Below are experts of layer 5 (counted from 0) of a mixture-of-experts language model. Rows are named router (the router's row for the expert), gate (a neuron's input weights, with its number), up (a neuron's input weights, with its number), down (a neuron's output weights, with its number) and show model dimensions 0-63. Each number is 500 + 50 x the weight over its row's rms, rounded and kept within 0 to 999. Numbers have three digits each.
Before each expert's rows: "gets" lists some tokens that make up at least twice as much of what it gets as of all text; "comes before" lists some tokens at least twice as common just after its tokens as in all text. This comes from a sample of Wikipedia text that the model never trained on. Tokens count by the router's weight.

# expert 1
gets: "-", ":", "=", " •", " Born", " -"
comes before: ":", " •", " Born", " by", " Country", " List"
router:455464489527483510516422449515498520532531459515427521570547480510408492515483476515530546531510507550528469554485570500453427503507504415453482517454480422472448482493395432629539530508518543
gate0:507563461486542514497497527486504471620488455457535545522512445564544463462464516467517559539511457525418459528606438453459406511466505505505560526476499565454409510414486544485546521620494522
up0:540553521427564446426541506468485502594500496452491563471509399576567461491530569480531517554482503552415463508509484541452400515476499491512538508501499590481476546483528533468545501640437530
down0:495539478508458475527469523555395611557541474407532540461473440499554438474514528459539501449528361476580493538571491477565445547528557543552517519490504471480512513510427465471535676468520571

# expert 15
gets: "\"", ")", " which", "s", "ers", " that"
comes before: ",", " of", ".", " and", " are", " is"
router:574533337510530487528485524461500477536560552498588527500517515440550493537529545503526529452538493388495447464532616451504464554530542551474461565468514440409490511486527500448349557475440519
gate0:482560475491494503479567504517525574517560470491534533348555446480495621547374429543416521461472455337459587551472515466505487509524463505462482453460526471437502536323505493405549592502461538
up0:538545537618530446476399499489464494505527507504500590578527463420515521480405479469529445610452522419447459475473460562444500507530473529484416531519515447475558586514507465529549510500459492
down0:477541516509499432485554495502519542512471510577484530617521597449532570479493504463533506529471359447553488511553515501530615480519527531500464529479486512569451530461505522518556542466466502

# expert 11
gets: " of", " to", " in", " for", " with", " on"
comes before: " the", " a", " his", " that", " this", " their"
router:479481518598533461468540554494541528355569534493494500500515500528517528438491504562514443514575505518528533379514491553538509442531499431492581578510493435548517449540519619536564476494440527
gate0:465462456462481478503462545529492457472567509465450406541483456386544422570520525516496561478563570488455473489473545499490471496583466540463583654442394458532507491483439519537525544477485487
up0:584491493579448439573520516463523559527442561536502515451528537438427562485508581547538452472428472434588498548540489537494480503482535469530417440539523576467449520523533484465499492533529597
down0:611533421446556539441546445512490516573444540463534481404479524442418523496540553474526412543485468569538446580523467603548553441515393509533511544549491530566616471493510501482507476447439543

# expert 8
gets: ".", " States", " film", " York", " Records", " House"
comes before: ",", ".", " (", " and", ";", ")"
router:534510388553518504499556430505497439567553489427535570436446506528544538507535486527438491525469433600502463456480489574448524540575479533463524383526437526516590543455565452469466508464442451
gate0:535541528597456540439456486461475569483452508512510494498456495470496541466516527517414574581553401454480577496453356551574471502492455503510595456508615540462495525458457591576548528508538586
up0:502420445447541502545577530566516453550527523484571502472473508518521544520440444447545486438497556494572434533546646443456456475534541485532495522372396437554511441586436448446408487489418484
down0:479488557517521487522436487500491380441416465466475552482491514538572462404467533452637467477534508581418522509491483583484555491568524517506529515536486448440446469485536413561458522490468476

# expert 29
gets: "–", "/", "-", " (", ")", " 2007"
comes before: " |", "–", ")", "1", "),", "0"
router:524538479482453529464549431507511561410446537453441468493503508501582499542483585476496472430459557567523508588485401425560467510458538462533460482459455480608484452615434564550517532476568435
gate0:555458499484522546402469514390496440415500439519522440551512423435450493553540567502451502514478557489565460492491447448430408434503471537513497501547495519449544516491556403437525503484511515
up0:476514481496530444546509506575520502526491583485490546432532503546561447448413458559602478502552439523404585501515547506540572608495524455489494473505510454530468512486493519567463474436494506
down0:566513522511509499527553581585364521385595516463433543551641448496430461511435567541564646576471453421500506463468558483573466479560521538570490480513601589408479456520564448560572454564523473

# expert 14
gets: " to", " the", " of", " from", " in", " into"
comes before: " the", " of", " a", " to", " station", " from"
router:456533524566510453496492518509472500449477513516496488597481501516454539516544448549495516457479455575427413421525486516477627607540478547473540481419564464474461512544452466490556485515499442
gate0:455478528440445496567590565512423572480556438487493497473477414431465508385500491466563460464477566457501509532451482475491579492508511484378523470576487409514488490493527503467456495450491450
up0:492545482502402506582581542492434549448533456508512469525458457474424486455542449489613464468504566518445487488426481442525605506544500444411500496545462387487490514508429493457467498517493428
down0:531495507473532546601501506506560562568477392475460455496475494498499419527509535421625508491476521478459490403485463449487522531468402556526419495398422468530561500499595407419496509543420487

# expert 28
gets: "1", "0", " 0", "2", "3", "4"
comes before: " |", ";", ")", " 0", "%", "°"
router:550571448455471489504580441504516510575518427539537523553533528494520464520522566487452417455455451573439452607533462482521439444427575448518466504468465493531567500484446518486555524519449553
gate0:401505521478462478493484507366522656489499502500565490507471535461530520484544552592507449451553489456513491461536532534635451444540475542527469531397526427470460483585387502528418469572459489
up0:412533509490493511476503616415507636458467489430575494479447546446515481466607543520462524380546481482515447420495514506594548445514519472580464577472454448449488476605425520533460534490517523
down0:441454517467450459486538474471445504574461553468622541473409456527565453479505583421544538495530557520510546515519431438448547447535499560457528467504543451501494508544455460485484513463582493

# expert 21
gets: " 1", " 2", " 3", " 4", " 6", " 5"
comes before: " |", ".", "–", ";", ",", "th"
router:554569494450447479416585487503445469568447509526572445517508513496532437458561517446426452489569566480536464571521473567511482497478530520509524418534551498555447427399454480450504566451540431
gate0:561539517459506404490520518535564475502491451473564565494447484559539422464437527492531440523603535481478460614535499493479476518620528476458454475495535491414559494479595538534543371497417496
up0:487442552562518589501458536432472535474547585617447469563597465364513550561574461504501512556428438541494571395503468557542536509396462491516496529470437590586486511472460434507592525524541499
down0:483477469517506536406515510533591464517509427643533487484482513576475476426436486473485476510520578580478491543501496628591451435475469525516455373442485506507509520671453539522542542567514593

# expert 17
gets: " in", " of", " by", " on", " at", " with"
comes before: " the", " a", " his", " an", " its", " this"
router:413513535594478510486571583456498550490511478534532574470426559504442437477468563542447522504459569533511474437513475420476576568517555440491486476509579514517543541448496462571632571497548547
gate0:630489501519563481445412480481494496503367543541449473533489502535540545523439421555470568597506375548373483526575462473433513464548453465514505545481571477428534501477536474399533479481498484
up0:565489508543412533534554473512478526467424490541628513616527495565471389524518495567566463480472538526517508453477426489474548470479522521582510465528413493535423526544500543528483504430502494
down0:456521520603484560534490537476424414480486418501557469529561501558517608533470420497471469536387546551460467485550489549485520490519439481457515421422413416597498581491451559567548427529413546

# expert 2
gets: ",", " and", ";", ".", " or", " but"
comes before: " and", " the", " he", " which", " but", " The"
router:557485513505508487507611366425499468485524452465471517564465469498537563482400574497447435551524491501539488516386495483471451502519479586528548485513427487499462464398456519465585534523404404
gate0:539485539515469468449431539467503542540505526438538440524463452495431539429478451476451466377473598510548489549517553523442478583503547543440446574503538473527449461487467560487555466540543523
up0:503424487478482608480523487546449420425465542527471508453573539496493475487428557494450438522492456519482468467510467451405476494476484499570538506542433412488514495484518526494530579565512514
down0:581448478521555476465518507498493450529484492512493503407473534542448533464561518450423530509429408510500419477485522475513564460514482469481520490524417536411468497551529464457418548557519351

# expert 3
gets: " |", " ", ";", " =", "===", " ==="
comes before: "\n", " ", " —", " 1", " 2", " 3"
router:450467427460420509552585450531548542488572564406504575525588591488588499382516512624465505489505473545524395509492556465572536467393556488554545489494519450379436472521556535602404570500550500
gate0:479440441542524491602536542524494551547493514484497521555419542531353568509496530485500558600436518445531530577505497552572450513552507452510532508427640475603525410456508516628383536479496497
up0:478518535476458502370451462448547466455490455530461455441579485482572410495511457499520487382585479531436404435509528471446552461450475552490449500540372520423514596586499431476588502477498500
down0:560557452497620472501563560606552484455548496534503499530415518483526519510445470510451529490543524471523448528581534427429540511432474473500537542475506468543558570511403585621550489446529479

# expert 16
gets: ".", " he", " his", " He", " her", " she"
comes before: "\n", " He", " was", " The", " In", " She"
router:458382563525461500485587530528526522538468543506512455485419542414560497480462563489548568455544476400507525538515472544475449575504501530567486443486432581521441452533552445523455535514528568
gate0:456476531433601487562433567494492491431479530519627536568597498566457448489508447481565504380498517502417605452454517515433472554496524571393628481595596562506431570515512410471536551459459485
up0:581571513546400502435509477567481480585472527537453472454523488488509480554480551534507462605492499503581445546557465517511536465470529495568354537457429467494507515544467521522507439522581580
down0:496550563594549484546529554496473463510419502498571506515468445499410442420524471469619493559501542545373473497428454456461557540527353588620546561542467522431555500479569516462549485522591519

# expert 27
gets: " was", " as", " \"", " is", " be", " were"
comes before: " a", " the", " \"", " an", " not", " well"
router:523442475631484483521532559541521533437461587415437454427466568512558536503475473495431488567467542534510536445572540494544475444585451393539523506509462530571505549521515555440494512503523480
gate0:519538443549461555501510569504478563502508486394463488449421556491520487420439488404502535477439531542497548462540498460493486442467458465448563380513488475384446548526527401540530455560553423
up0:489499540463523467510563478491457475459487472549492513553507401528435500544541544563535475519540477517473476543400500602500509530515505502576460605507518533619570432461469568510507482458499563
down0:498574418497506550498380441516468434488464479407471534415591511461538535383460428433601497469485487441473495527627472553546556530511539566534525455439557475510525529430536543488527494489525545

# expert 30
gets: " |", " ", " States", " China", " Germany", " USA"
comes before: " |", " ", ")", " 1", "'s", " States"
router:524528474500453504500594477494489519558551532530451454414470543501520511450525504443455489533499435487559463432539558489520513457407556493485429559531509519502440510545357502505546441514516480
gate0:484502545437486576533503432519456529543565531502525484485480521492493561531483523481488522491544428582449502537553574532463373552479509476544462474513512464435492434410504508550487525462530501
up0:516537597471555577533511394549457527570552552533548485472503509464470563505481504473479492482486411570467506540566513520518409532462531410577480471536529445438488442450549512538507555473573483
down0:415507566446543520565511486582455547515495460498395507578561493528419510454526594514602423537536537492464490514483402503500499454510408518479434460432489446520460529585396549455539518465454460

# expert 10
gets: "\n", "|", "==", "===", " ==", " ==="
comes before: "|", "-", "\n", "==", "===", "The"
router:451420442472439469492447475498451488480541512506559584564606492498588503479504544525442578438490470546586492515496462539400424517409528477481487438422475573430554558580417471509468524523402526
gate0:461476479496504476574508530548484490511416562527553442462463561505551569504523415552541526517491433524466553430419588481478468533640520511420523579478505489491485539544466483468517523536479501
up0:528567482538482455492528599655517445471424477487590497479446526476562588459479441499502506423478491534573537439442579467433450562544463458470532518467510482493407495470532512504605486424544399
down0:489534525589415554464538488494467493433487428441547481592502444472580558454530531372476528427537465534583487470509472555421489520466549566501494497532605407452525476491550556470548520499553547